Below are experts of layer 4 (counted from 0) of a mixture-of-experts language model. Rows are named router (the router's row for the expert), gate (a neuron's input weights, with its number), up (a neuron's input weights, with its number), down (a neuron's output weights, with its number) and show model dimensions 320-383. Each number is 500 + 25 x the weight over its row's rms, rounded and kept within 0 to 999. Numbers have three digits each.
After each expert's rows: a language model's description of what the expert responds to; "gets" lists some tokens that make up at least twice as much of what it gets as of all text. This comes from a sample of Wikipedia text that the model never trained on. Tokens count by the router's weight.

# expert 1
router:499507491477541526517510472481514513481469506540506489527474570503514473529532514530524487509500526489500518465528523477437473523480473519467466476463511468533498527539495473518478512525498535
gate0:501502525507486482467536501505500536486517508487552497503499507473515576530449523444520519481499487464510512494503515494498501453517511499499482514510544482484476489509494498491483510515536493
up0:501463520494522506523485482522479486483510469516469504487515546552498510515464481522519502513511490481500521502508474507498535520512487477467520529481517501541471499516530512515489504493527504
down0:464539473503468492529532487507525496496488505504526499474523531483508539482518542470495499479489489531441496501516523517497467543478524508500535523507486521481504477539510518490534525556513521
Pipe separators, line breaks and short entries such as names, countries or digits inside wiki tables, e.g. USA, Smith, R.
gets: "| ", "\n", "|", " ", "2", "201"

# expert 3
router:495519497480535523529508469475528534479469513537506496527483553507515463518519507529529484516493524489499539467531511475430468515494476515471472473465516478525495526536488476524479499524497527
gate0:476508553527514500480489550533491513515560506516500504476521530502502471506497517465523496512520502480549544445468472525471512498534509526554525569482519535486503501527521498488531470511458524
up0:540481467516533495497516469485466474467477561489466534499489476491485505509447480469508472493503487501498505498500527492471542492496468520542530518473501502479518488537485463459470507470479492
down0:513489479501520531501470534494506486502498472540512544478546462456498528482526469521498476518500469519525537510519498480520475484489560490509537473478515491478515475483468520515482511483536506
Pipes, line breaks and names in sports and election tables, plus sentence-final periods like "in Korea." and score fragments.
gets: "\n", "|", ".", " ", "2", "4"

# expert 16
router:486500515472538533525476471475529515476461504526512491529478548524525472533520519522529478516500515473503530483518518474461466538462485515467466462466518490521498516525502480533490486517508544
gate0:503505509513540475476468507525527536477486480462519452507478462518474489524462517521527491491515484471504476482485498473475478509477467495531467480481487481501457502490515480470494503491498476
up0:498527465497484514502499503459477463506533493486464537469488513521562520502493502507478472522514501478508487518520457514524502490488507495450498526538478486505479502486493529478494464467495544
down0:497539538518470475471501504512473528471536480499470483502521490498503507465488497446461495520474435515525506479520487492482491524454484500525460491488472537537482464541494478513507510466473493
Pronouns and prepositions in biographies (he, his, in, for, a) and wiki table separator rows like |---|---|.
gets: "- ", "a ", "in ", "and ", "\n\n", "he "

# expert 5
router:486507481471534536526506471450521485484471502534507495543479543513509476526508520524523490517494518475499519474480492475486472524477481532482474468436510489524490522532489484515480495526494528
gate0:440500562485487487502532518460512514515486487490528534541553502465500507477515486462511535523502504490528523456451489514530520517529500463561488446507485530524513558500503503461524478513528485
up0:482483502496514512533519521514486560477498482495453532527518536520525533539516476495520516516532492497523530486441471509509543491506523482513465521520445513540442469502514501476513473520498510
down0:486479488466508478528472514486480516512502524472466495520517511497498470482475486524510486525523476521543488458479482474469451550516442514507482483503517559486533507511464516508473533514523541
First pieces of proper names and place names, such as Bel, Pal, Tur, Ber, plus table pipes and year prefixes like 201, 200.
gets: "| ", "201", " ", "C", "L", "200"

# expert 30
router:475509493487537544495504465486510513488432507541495484548485537509503472526521502535520476517478537496505522470506514474479461533498468518459473465468500482529497509507492485531492512526513507
gate0:524476519548498506483510536465471536484526497506488532446505519504540478475534503510501505522520496490509494473496526523529523504482529514492506487476519505481550493535486510514478482500492531
up0:467472509474532500504485524505514500511461504504501503487495525506446510486518489499524491509496503441522493477431488466506509490467483481517521524461455527484508537523488491471495527508493487
down0:466497476484477481525524488485498441512526503519487480483496552476510490491523494495497492516491517490516471484500496457486463498515489541538509509511487532493487521472503524499478537500496516
Possessives and quantifiers like his, their, both, more, only, later, plus completing pieces of long words like -dated, -appointed.
gets: "the ", "to ", "s ", "of ", "his ", "from "

# expert 29
router:474505495473533557509496468455515521481454510529505496544470539514512472534520511538524482510488538505501540478496507478481467530500480510479474479483514477522498511507493488531494504520513513
gate0:503506477520472492512534507490492493524487499482508483481514526501503524484507506503477483500448497493492512516426524526510502504495499543497542474537498508518481500519558485496538447538526514
up0:508528516468477488435465524487531459463527482513539529518489484524500476445464501515553475475516541513561482549542490532541502473493563484487518505510528503480453489513501496483514523477506511
down0:539480535503477499494475528496507492484505450496439535507509465510463481504451485536526488501525483498491467493437459501502504507487495552540490483516450489468459480523485479511471513516493461
Determiners and quantifiers before nouns, such as first, more, both, other, only, his, their, plus some word endings.
gets: "the ", "of ", "to ", "his ", "s ", "first "

# expert 24
router:469524504466548549503497467477497515474443507530497494559473549514506481528518502536536484514487543491499527462509498474488467536490481528477474479476508483532492518535484480517497501522504520
gate0:499503482511509466499507513520482531521509523505459529499494483464497510502555432493514523458498515475515466528500543491473539472521474469521514478530480472504438507524515497478492488497508533
up0:509505487502465518479504470553520494556529492505457522495472472483476488533511475499521522496521537477572495521479535512498514478478504514467471522513513480491483504535530487467495445496482509
down0:513499534524473464517537533498476545532486482541533496503502490483453500499499527490506513480530439514473503514511491507483480511530493475516506516508557494500464503479566497518531496515504516
Articles and prepositions like the, of, a in narrative prose, plus word stems dis, det, dep and verbs like managed, moved.
gets: "the ", "The ", "in ", "a ", "'", "to "

# expert 11
router:485513510470532545500502473463517517485454502541497502523480542515518461521526549523541477533493527486502518472506500472488462527490466521471469477487493473528501524539471481543480498529499526
gate0:492491477491542497527512479489489538506412521504494458477517487510517522511510501498480445478503436471533508475553474515513493505496522532522463550487514574506464495509472499501489497493496519
up0:553486455512476494452520543521523465505529489504492531512474497473468494475484475511498518541466580535473503551478519486509511482525488455501512447485494483486528508520519492511505500477478486
down0:448472501440501522461487486489513428507526546495491516530572452476504533494545525475454468487474511474502506511514513508489513471481506484514522514484489527522449489547513535513508500512501472
Commas, periods, paragraph breaks and openers like However after headings, plus word fragments inside team and place names in sports tables.
gets: "\n\n", ", ", ". ", ".", "(", "is "

# expert 6
router:479513486469529548520498464479526522484462502542511498530483542529514490524518535536539497530497520488505524493493481472467481518488474526482464479460511475525484518525480478535483507530496534
gate0:518482470516512522531513506452521515454517440508515498519474485546494497506480523462536498497490570464511524537525519489538539510512540508515484509505486515458483530478477510544461504523513510
up0:485486458522518492551494535470532507451507468488512495555510523589484448496501470491551485491521510516487526544512546499468543485533518555474478458534492509483482477470500522486482482499535538
down0:493497501493490490461491526455470546495495492517484490509515511499452522502528515507500521518448505451552501517500543472500488525508531517499486542495516502494497519454506492499471531496514508
First pieces of proper names in tables, such as Mc, Pal, Naz, Bundes, plus sentence-ending periods before paragraph breaks.
gets: ".", "L", "6", "1", ")", "W"

# expert 31
router:482521483500560507518512464488514497465475510531503486533471523509517470539524506545524511501475515485501533493510516469479484526490463509469470470507505458565497550504491470498481503564519510
gate0:491492503516499548452529492418478459488530481511511514488489500503491514504472516453474486490514508468496496477516489517485466461511507527515507516497499512473514542507487556535532494540475477
up0:473506508532513498492486529475487459508484497519500464526451471489500504463526455517499505490543442483452467479448470484491518478438500518507482502484558473510466479508485482519478511501482481
down0:497496461516511460513544490548493489527501476512481461508503537505466497496456467507513457511536495445495492509495512491534517487546486508512472517492563501482487499532489484471466517529514520
Determiners and adverbs such as most, more, both, several, his, its, their, plus word pieces and heading equals signs.
gets: "the ", "to ", "s ", "his ", ": ", "from "

# expert 10
router:485509480466530528530490478461523496481461513529512494528481549509514462537510518527530493523496517482494520476516499478456472529489474533475463474452512469528498522544478482529477496527504526
gate0:501496477500486482554473559503511515513495521420510489524548507537446484470530526496480496463544537501513508528503517469499446530527492541531443503464494515459504475478520533486464519537527515
up0:513478494506496486507519512520518500492518488497497526468507505480508508488494490472518495511460516516471514526518528517454505511525521521507500486485512509494510507492485527511516506493524518
down0:525471519493540480482493485496529476514513489483523522535534506560498571478489487459507484490483480490489545474499469495492514537499510491462475514500480457519515472506469483477507440471520531
Commas, periods and paragraph breaks ending clauses, sentence openers like However, and middle pieces of technical words (cryst, eather).
gets: ", ", ".", ". ", "(", "–", ","

# expert 4
router:498524485463525527543503469466531509473474501534507498530486539524526477526517530526530465521499519473500523485454466474496483524463471527474465460436517479518487519523465485508465495532510522
gate0:485505517494528498481502519531524490529509504467493479512477481555484464443511540483501516510468501555482524551463489463515474500488479477481476477523499525507498480505513479515490474479482509
up0:511462489490524454481459477556493521496488474503482472536526518500501509465493495493525502528512491546478456522505468451519496505537537499522459462517487531510506544511474463504502505490493475
down0:494506522482496539521481485526525474520528529493533515496487566480517451482501550522502502505469535483544484511499510519463499500474493490504514498458473524513493462514501453519490476507459492
Opening pieces of proper names in lists and tables (Be, Br, Mel, Sal, Netfli) plus sentence-ending periods and table pipes.
gets: ". ", "| ", "201", "C", "1", "K"

# expert 0
router:488516501470537536504509472460529515484471507533502500523473545512517468527516509531540481520488539482488527471536524474456474518495474526465460484457504473519497523545493485522464498523513534
gate0:514509545550491498433544474477494563514502500513557498507511482563501568492500488437469500528483518494499486486508543512459543479449496529484476484521500520422500522475534487501537516560506490
up0:504508503444500492481469496476493471526484512497480548469486478484516454498456525521490490436554508528510529474510507503514484524548521483503555509448514495538505500479484500495486499475467474
down0:556515477496507533516467519493495503513485571448480464500498530504541529469466494470506519510543466517511503505519534553502531463503468491508536505512480508521511510495529497499530535485539492
Line breaks, pipe separators and numbers in wiki tables and lists, plus country and surname cells like China, USA, Smith.
gets: "\n", "|", "| ", " ", "201", "2"

# expert 26
router:483519498466542555517507455466521514472450511542505497542485536509508485513527508523523470515476520504505516472497491458477464535497473527471471482487509486535499526518491488526488493527505499
gate0:486535504446460447507532468486517468449547505484499540522505480526452517483499520480493474553515484512482478466501488481516468527502468476506559508500515495468466492492483548488511509544495434
up0:478511459448489443498530479500469524457522524489510578463533496527448497446503506531478479517444523508491485500504452504502502534496459479511519489466506514482479477515478498484533509531482476
down0:448501506484505526536528516529533465482504571529466470450515495493480506522501491494505508529483487485494479525455521459481492463486449524484515456435460522512509479485526507503502510488454525
Prepositions and connectors in running prose, such as within, from, between, including, through, and colons after list field labels.
gets: "the ", "of ", "to ", ": ", "in ", "from "

# expert 27
router:480510494472540541514498449469522503468472513548494490528485528524511468510523509528537487510484523487499525484486510460492477514470478531474467478468509489527500516506490481524481491526502511
gate0:488479530504497504517463525537510472480506509523513482475504537548480501505514494566518534529510516489476535502503522519493517498457516473490451502478480550448521423514517516479469491491497519
up0:524516452500501519517521480482525516493515484492484511525512495489476514502479514454490474502486478498528464505484459466512471482507482499485564530506504469531493544479494515520522511505512465
down0:548495469498533480494554479465533499508547507524539454509521485503500539488539573455479464492493487466505466537530518504499501497549503455518503528496500457525504528537474496532525497496528521
Mostly the after of/in/to, plus adverbs like nearly, almost, previously, -ically, and hyphens in compounds like year-by-year.
gets: "the ", "of ", "-", "a ", "s ", "'"

# expert 28
router:469515490499526547505491451461519498471469524536509502556482504516510486518528525537534461498480509500497543479494488466482453512505485509469482490489506473518498521513481476514487498529488502
gate0:517501484507489525486498517524483496567532501468479499492531477498534469470524521494504516491534533506516478478495493516496518508460484458543480467517440492501484538506526518518520475470510482
up0:461514522491535454507532495461483448477486465529511507534536472466476511482501550482488469504471471480465479498478501479532512506523512516487507478527503515521487513512473472508517530531482504
down0:488486454523513496468507515505468495450530516524543524487522495486475473563519531478494513510467474494475526514487506517481480503513519474482512528544497465495551501497493473519520551470501512
Words before a noun phrase in prose: the, of, to, first, last, main, single, different, family.
gets: "the ", "of ", ": ", "-", "to ", "s "

# expert 2
router:484510489485529519544509471460536518480474505529499491521482537514510463524525525539550487535482529505529507476504502473484483517481471521473455485459515477521511525551484474507488503529497523
gate0:465501468476503524469531504511496488496515512509545492450522460458480530494515522479511518498477510530525498490527545488504555493452492529498460538484508481484525495484497476488489499470510519
up0:504512484559503504445503487480484482531535488510544505496441514477496494480459502489493496480484516528464517495514466445481501476501468523502513515498477495529509463515473479451499484448502542
down0:463495510485507502492515509502494516518521483488497507497476506477501487484464493497487489484530532514496467506478526520514483453502523552512470502480504487504481511555474560486523473470495535
Table pipes, line breaks and spaces in wiki tables, plus word-initial capitals and digits starting names or codes, like Mal, China, Smith.
gets: "\n", "|", " ", "B", "S", "P"

# expert 12
router:478515505457538539549507481464530523481470501527503495530486579503520470535513541529526475526492528492505529460508502476460467522492478509471460470471512480519493520521482475518479499527507533
gate0:461494522467524508492544487530497498490520515485522467521521479449485533486521480495502454467484491440503492508548501436517482484526492486446458453521485500480487500477509527487501477491484472
up0:512494509522489485551495512493505528465503540494512529489525496492466483456515474463510472482540537518537513472524493494475522501482429482521504509463480500479520485545506549490444492475499480
down0:509507485494457528483536450490494484477538494537503477519464524520450527500455520459530513487559511498512503470490510566531522542499547503546481506464530484486491491499457518484494438497536541
Commas, was/is/are/were after subjects, and name fragments in lists and tables, like "contract were", "Red Devils", 1936.
gets: ", ", "was ", "is ", "a", "are ", "were "